{"n_kv_head": 6, "norm": "layernorm", "norm_place": "pre", "attn_scale": 0.177, "init": "normal", "init_std_up": 0.0291, "optimizer": "muon_variant", "schedule": "wsd", "decay_fraction": 0.937, "decay_shape": "linear", "final_lr_fraction": 0.05, "batch_tokens": 65536, "doc_mask": false, "train_tokens": 701400000, "dataset": "wikipedia_en"}
Below are experts of layer 7 (counted from 0) of a mixture-of-experts language model. Rows are named router (the router's row for the expert), down (a neuron's output weights, with its number) and show model dimensions 0-191. Each number is 50 + 15 x the weight over its row's rms, rounded and kept within 0 to 99.
After each expert's rows: a language model's description of what the expert responds to. This comes from a sample of Wikipedia text that the model never trained on.

# expert 13
router:76 16 50 57 75 48 80 61 48 61 63 78 63 59 47 64 32 61 49 46 51 69 36 63 33 33 48 44 53 61 50 51 73 47 59 35 43 24 61 44 42 62 46 65 74 98 53 77 71 61 53 46 51 53 59 45 53 61 45 59 36 45 51 42 68 26 63 62 56 35 73 40 35 38 21 70 33 57 36 72 39 27 64 65 46 51 45 40 61 39 30 44 53 59 56 50 61 59 40 58 35 42 42 43 65 57 35 55 35 28 56 67 57 81 51 70 46 53 52 65 24 32 66 33 36 24 49 29 35 53 45 21 20 32 74 68 64 51 47 24 26 48 47 43 52 22 50 47 43 59 56 27 22 51 69 52 47 44 66 45 32 36 41 51 28 58 45 90 57 32 58 66 38 50 60 46 47 51 61 26 51 45 88 40 31 55 50 64 50 33 53 79
down1:51 49 54 44 56 58 48 32 60 40 44 50 50 35 72 35 52 40 36 32 60 63 07 24 78 59 43 37 31 47 58 49 50 63 48 25 51 60 57 31 57 49 38 91 19 95 37 51 36 53 30 53 55 27 43 39 61 33 42 46 46 43 30 55 26 31 85 15 51 46 52 40 34 62 46 72 82 62 15 15 61 72 61 46 71 51 33 40 70 55 53 63 38 59 61 52 60 59 46 69 31 53 46 35 43 30 57 48 48 60 50 44 34 48 52 63 63 68 50 29 61 53 66 58 50 55 49 72 62 43 54 56 28 39 85 91 76 56 22 57 37 46 54 57 47 49 54 34 62 61 76 64 49 56 67 32 57 60 46 44 54 53 35 43 38 60 50 58 53 52 35 68 93 46 40 50 71 60 37 46 58 29 62 37 58 59 55 57 53 35 39 51
Description: Second piece of proper names after an initial capital, often S, Y, Z or H, such as Soviet, Yiddish, Zimbabwe, Hajduk, Henry.

# expert 53
router:65 22 55 34 90 48 66 47 46 75 48 60 40 76 62 71 52 74 66 36 24 41 35 55 39 45 53 71 55 83 45 51 57 50 38 31 35 22 47 63 22 61 39 43 57 99 69 48 47 64 41 56 55 57 51 44 38 63 61 69 62 70 49 66 67 40 39 65 51 40 58 33 40 50 41 65 40 32 27 61 61 37 60 65 49 23 55 48 46 68 40 41 45 44 56 46 43 54 49 64 36 35 52 47 48 47 42 64 57 34 65 71 68 77 53 52 60 52 58 80 23 41 55 29 28 47 58 40 27 56 55 37 40 71 60 58 41 02 35 33 32 42 35 44 58 46 15 54 55 33 45 69 59 57 70 42 62 42 59 46 28 47 48 66 16 51 34 66 49 15 67 42 54 40 50 66 29 56 53 46 34 52 76 45 28 52 43 40 75 48 68 38
down1:64 54 63 78 50 53 57 42 30 48 62 45 39 54 80 60 48 63 52 53 75 56 34 60 62 43 59 74 66 64 59 39 48 12 45 37 65 53 52 51 75 37 48 53 55 52 72 66 70 44 38 23 59 97 63 40 18 45 45 26 38 38 65 43 37 63 44 41 52 61 43 43 49 37 11 55 47 49 23 45 78 56 34 58 76 35 35 53 37 33 53 12 49 43 43 39 55 53 44 54 41 45 57 22 49 64 81 39 66 39 50 57 63 77 66 56 59 46 76 63 46 38 45 48 45 64 31 66 46 55 63 58 57 68 39 40 47 31 46 37 64 63 57 77 66 48 43 59 54 63 52 57 25 45 52 55 42 73 70 50 54 32 49 43 65 76 36 19 45 50 01 28 43 38 38 37 46 43 33 06 52 42 45 54 62 37 73 44 66 62 36 61
Description: Word pieces following a lone initial letter such as f, s, S, p, continuing the word, as in f+ran(çais), f+alls, S+ain(ts), s+ection.

# expert 1
router:68 21 28 47 71 67 71 50 78 57 36 52 33 53 56 74 64 34 55 41 39 53 43 58 24 41 70 61 57 52 66 33 58 38 48 47 44 62 50 57 46 51 31 62 71 78 41 67 75 52 47 48 59 32 59 61 25 68 34 64 37 65 46 65 34 22 79 41 42 41 60 31 41 42 64 42 24 65 48 72 48 52 52 62 38 46 27 51 84 65 63 51 55 63 55 40 86 75 51 46 54 46 42 53 41 48 16 46 40 23 33 62 57 67 55 38 50 54 31 71 27 53 49 48 49 46 53 36 41 53 55 40 16 73 61 37 60 34 46 51 41 54 55 41 55 31 57 52 74 44 49 17 47 55 70 27 27 51 59 25 04 56 53 68 50 54 37 77 40 44 62 42 46 64 43 52 57 64 59 69 44 27 90 58 37 49 32 64 46 14 57 43
down1:71 54 69 75 53 50 65 35 45 45 67 52 58 60 55 42 24 49 42 89 14 48 59 64 58 90 48 65 64 46 36 48 43 31 50 65 56 27 59 62 61 34 30 28 59 50 76 30 43 50 43 39 83 35 31 70 44 26 49 50 36 43 33 74 34 44 93 58 51 42 45 71 47 60 40 48 66 50 75 52 59 40 20 48 55 29 79 62 37 36 35 50 44 46 53 83 43 68 33 42 45 53 51 31 56 60 38 71 55 62 53 28 69 42 40 58 48 34 67 48 60 24 41 54 68 24 41 60 48 68 50 62 47 50 44 39 48 46 38 35 39 59 37 49 48 69 55 40 18 71 55 41 57 58 42 41 68 49 79 60 56 62 47 26 19 48 54 42 55 56 54 73 45 47 63 67 21 49 17 38 55 42 40 12 70 46 50 66 58 45 40 66
Description: Word pieces right after a first capital letter or syllable, mostly E-words, such as E-as-ter, E-lect-ronic, Eas-ington, igital, ilitary.

# expert 8
router:58 03 31 51 46 43 57 39 64 63 50 74 58 51 47 77 55 74 62 39 46 61 31 52 62 45 76 61 63 44 17 39 49 24 45 63 35 62 40 48 54 56 39 39 70 51 67 64 50 76 45 52 85 37 62 41 57 65 53 69 23 70 55 47 67 43 57 56 66 46 53 03 51 28 42 65 42 49 14 56 68 38 65 63 54 40 46 52 53 58 45 43 45 61 46 48 63 51 47 38 39 64 56 44 40 39 33 62 43 18 76 30 58 49 70 56 54 47 56 50 35 39 62 33 37 37 70 60 15 58 44 26 48 70 65 99 43 63 47 43 43 69 52 47 60 20 46 63 39 52 30 35 50 42 46 43 34 44 70 21 38 52 64 46 44 66 55 53 40 24 59 48 58 59 56 77 46 66 59 26 40 60 69 50 41 71 54 52 39 09 68 36
down1:51 60 49 55 64 41 27 57 60 57 60 92 46 26 82 42 35 39 63 48 63 49 37 46 42 74 63 77 30 52 54 38 54 42 42 42 54 30 78 27 38 34 52 59 46 43 39 60 46 56 54 41 32 31 53 42 23 34 47 51 25 35 54 72 45 53 61 72 71 54 79 52 80 28 52 37 36 41 54 58 51 57 55 41 55 28 57 56 56 52 24 52 73 57 04 55 64 82 43 84 77 56 69 47 53 59 70 35 62 43 63 58 76 35 60 37 41 60 64 75 65 73 20 76 79 37 75 56 28 39 41 51 47 33 74 45 61 48 34 47 56 20 42 33 22 47 38 53 50 42 57 41 50 38 51 38 51 38 46 33 54 40 49 67 49 38 43 36 50 65 68 59 51 56 38 48 68 35 49 24 44 69 60 39 31 49 68 69 29 51 39 28
Description: First token of a cell or list entry in wiki tables and lists, e.g. Mean daily, titles after pipes, record labels.

# expert 45
router:58 62 56 44 59 37 70 49 69 41 40 78 47 68 18 71 44 46 67 62 37 38 43 54 32 51 69 63 35 44 44 35 70 48 20 46 39 30 65 72 38 69 55 27 62 67 46 69 68 55 45 45 56 39 63 61 17 71 37 76 23 78 57 63 54 42 46 42 54 37 58 44 34 38 55 69 56 27 40 60 50 50 65 42 38 54 28 46 59 68 50 73 58 39 44 72 74 65 24 67 43 51 44 42 59 48 43 64 54 20 73 63 50 50 38 69 52 27 38 42 24 16 70 34 64 76 78 39 46 63 65 59 55 62 54 36 67 27 19 47 33 62 23 54 36 61 38 55 59 64 42 31 52 19 39 50 62 40 81 34 33 73 43 62 37 48 20 64 54 43 70 48 54 55 59 43 48 56 50 25 56 38 46 81 54 40 53 54 80 37 50 59
down2:55 54 20 36 18 78 48 46 45 59 67 51 48 41 38 43 66 70 42 63 56 59 70 56 62 79 52 79 45 61 52 45 56 88 43 38 45 30 32 28 33 53 82 59 47 57 61 68 67 28 50 33 51 50 60 52 57 45 30 34 21 38 35 58 41 55 44 62 32 62 61 47 52 81 44 46 50 32 49 43 69 57 51 49 51 32 44 44 51 60 60 76 38 45 31 63 86 62 78 30 23 55 65 35 70 34 36 39 79 48 55 75 65 49 27 40 49 57 51 34 64 39 56 33 76 52 04 62 60 46 64 52 77 54 37 65 52 48 70 44 33 43 45 49 57 68 38 41 61 51 40 36 53 43 49 20 43 53 32 52 32 43 65 65 42 40 23 64 51 44 38 35 29 44 17 36 43 65 58 23 68 47 42 81 75 57 56 45 44 36 70 45
Description: Double line breaks and heading markers ending a section title, plus sentence-final periods just before a new paragraph or heading.

# expert 31
router:69 39 80 31 52 57 53 38 51 29 38 89 25 58 45 51 43 41 62 47 60 54 82 74 62 27 53 68 39 43 62 34 41 19 63 47 41 47 54 67 51 45 35 52 45 85 55 64 45 65 63 42 61 42 64 67 24 50 58 43 43 54 41 58 74 24 64 49 71 44 43 55 41 37 45 50 28 44 59 41 51 33 57 71 40 41 21 61 52 43 34 52 48 58 40 49 63 51 42 60 34 45 53 50 37 28 50 70 59 38 56 58 77 53 59 63 55 72 38 65 29 46 42 50 53 46 48 39 42 49 35 22 25 54 67 56 70 11 57 44 09 62 56 47 58 63 18 56 69 70 66 30 28 70 64 32 40 44 69 42 20 66 58 53 35 47 34 51 14 15 69 46 58 79 75 54 57 60 50 66 47 43 80 33 55 45 38 77 61 43 52 55
down0:41 68 72 33 58 61 64 74 65 74 60 23 65 53 53 56 56 41 60 56 61 44 78 70 45 58 62 59 41 45 22 64 45 99 43 52 19 30 18 60 47 31 45 42 51 55 29 45 26 52 68 34 90 45 49 36 60 51 45 37 22 38 37 55 22 38 57 25 19 70 38 53 34 27 65 58 45 58 42 49 56 42 54 39 53 44 42 72 24 47 72 24 62 58 69 53 80 64 47 37 43 59 39 57 59 22 48 49 56 49 46 53 27 78 55 57 51 62 68 45 71 49 44 55 56 32 28 56 66 50 43 52 29 45 47 52 70 60 57 57 52 42 62 61 14 79 38 52 27 53 40 49 38 49 58 50 43 47 72 39 50 70 16 44 31 61 51 44 43 50 61 33 49 59 55 80 59 46 70 44 31 57 32 52 35 32 58 46 54 73 74 56
Description: Syllables after L at word starts, such as Lancashire, Lancaster, Loss in results tables, plus stems like anc, enc, ock.

# expert 22
router:59 66 54 35 66 39 47 41 58 45 32 77 51 55 14 47 52 31 53 61 34 45 37 57 45 53 67 56 57 57 45 59 41 29 39 45 48 50 47 58 58 63 34 58 43 59 65 46 28 43 48 41 67 31 37 49 59 38 30 51 21 59 53 39 48 78 99 29 68 48 57 44 43 31 64 41 25 54 66 82 65 57 53 55 38 38 41 67 72 47 48 59 50 54 60 81 90 69 52 53 42 69 31 36 66 38 52 62 31 41 52 54 56 66 69 31 55 49 42 42 35 55 64 31 60 54 47 48 58 60 45 38 35 59 52 54 63 43 75 35 52 58 50 69 43 21 39 47 51 25 55 35 52 27 68 54 00 46 62 34 30 77 43 59 46 33 53 61 26 48 68 48 65 85 39 86 65 66 06 61 50 41 54 66 41 57 42 69 46 39 35 51
down0:45 59 48 45 74 49 49 47 68 34 60 53 40 43 56 40 54 25 76 21 72 32 55 45 69 59 52 78 60 36 56 13 54 40 41 56 25 47 39 43 44 45 53 48 26 41 58 46 52 61 29 59 65 21 58 24 68 52 29 45 65 11 39 46 51 30 54 56 78 38 72 45 45 33 65 55 40 62 49 99 63 62 42 20 75 68 46 53 35 54 55 71 67 42 36 65 33 37 62 36 45 50 40 51 31 62 41 52 56 58 45 71 59 45 70 51 63 59 24 31 55 60 18 69 54 36 54 61 33 14 50 53 71 43 53 44 44 55 41 40 66 17 60 43 55 58 63 47 56 63 54 55 68 57 50 48 58 69 58 45 23 53 61 54 35 14 67 38 58 67 75 60 64 52 64 16 66 57 67 52 40 74 54 42 40 72 48 38 28 45 58 24
Description: Inner or final word pieces in technical, taxonomic and medical terms and foreign names, such as th in ophthalmology, t in Tracheophytes, -ation.

# expert 36
router:61 35 59 20 48 47 48 42 82 67 35 96 66 50 54 52 34 28 74 44 60 42 57 69 35 42 81 39 34 72 44 66 58 49 33 24 47 51 44 63 69 58 43 50 57 63 66 23 41 73 41 32 47 32 63 48 47 57 36 55 66 81 41 71 76 33 35 48 43 29 59 40 51 34 29 68 64 50 57 71 75 22 52 72 49 54 77 62 82 55 44 40 33 54 47 26 86 52 43 55 49 44 53 54 45 41 26 41 51 17 70 73 70 66 53 59 57 34 47 58 30 24 56 50 54 36 54 48 45 65 52 39 35 68 49 71 62 54 25 36 44 58 34 53 54 15 29 80 50 45 35 31 45 42 61 50 61 45 34 44 45 50 48 61 48 61 34 54 55 23 48 42 13 45 56 67 42 50 57 51 55 45 54 70 24 69 37 64 43 47 68 53
down1:66 41 59 35 56 61 80 38 61 57 69 44 34 35 45 54 67 69 49 56 38 51 68 35 47 29 51 35 53 84 47 52 59 48 62 62 57 44 54 55 37 53 45 28 55 51 52 47 55 28 40 44 52 71 25 45 48 51 57 42 53 56 38 67 35 46 68 85 72 38 45 47 53 28 41 46 13 33 37 19 88 55 52 32 22 67 60 77 40 51 82 39 55 27 65 25 43 55 57 65 39 45 39 46 46 59 36 38 72 49 18 61 57 56 45 40 46 37 56 59 72 38 28 62 59 52 53 37 27 36 58 70 38 56 54 71 59 41 28 68 65 63 58 68 46 54 33 30 72 52 56 34 33 80 66 54 32 14 51 64 69 48 34 54 42 64 56 56 38 49 22 59 64 60 38 43 22 48 48 51 89 39 38 63 77 30 73 35 47 75 65 36
Description: Pipes, digits, colons and first letters of cells in sports and results tables, plus "from the album" lines in single infoboxes.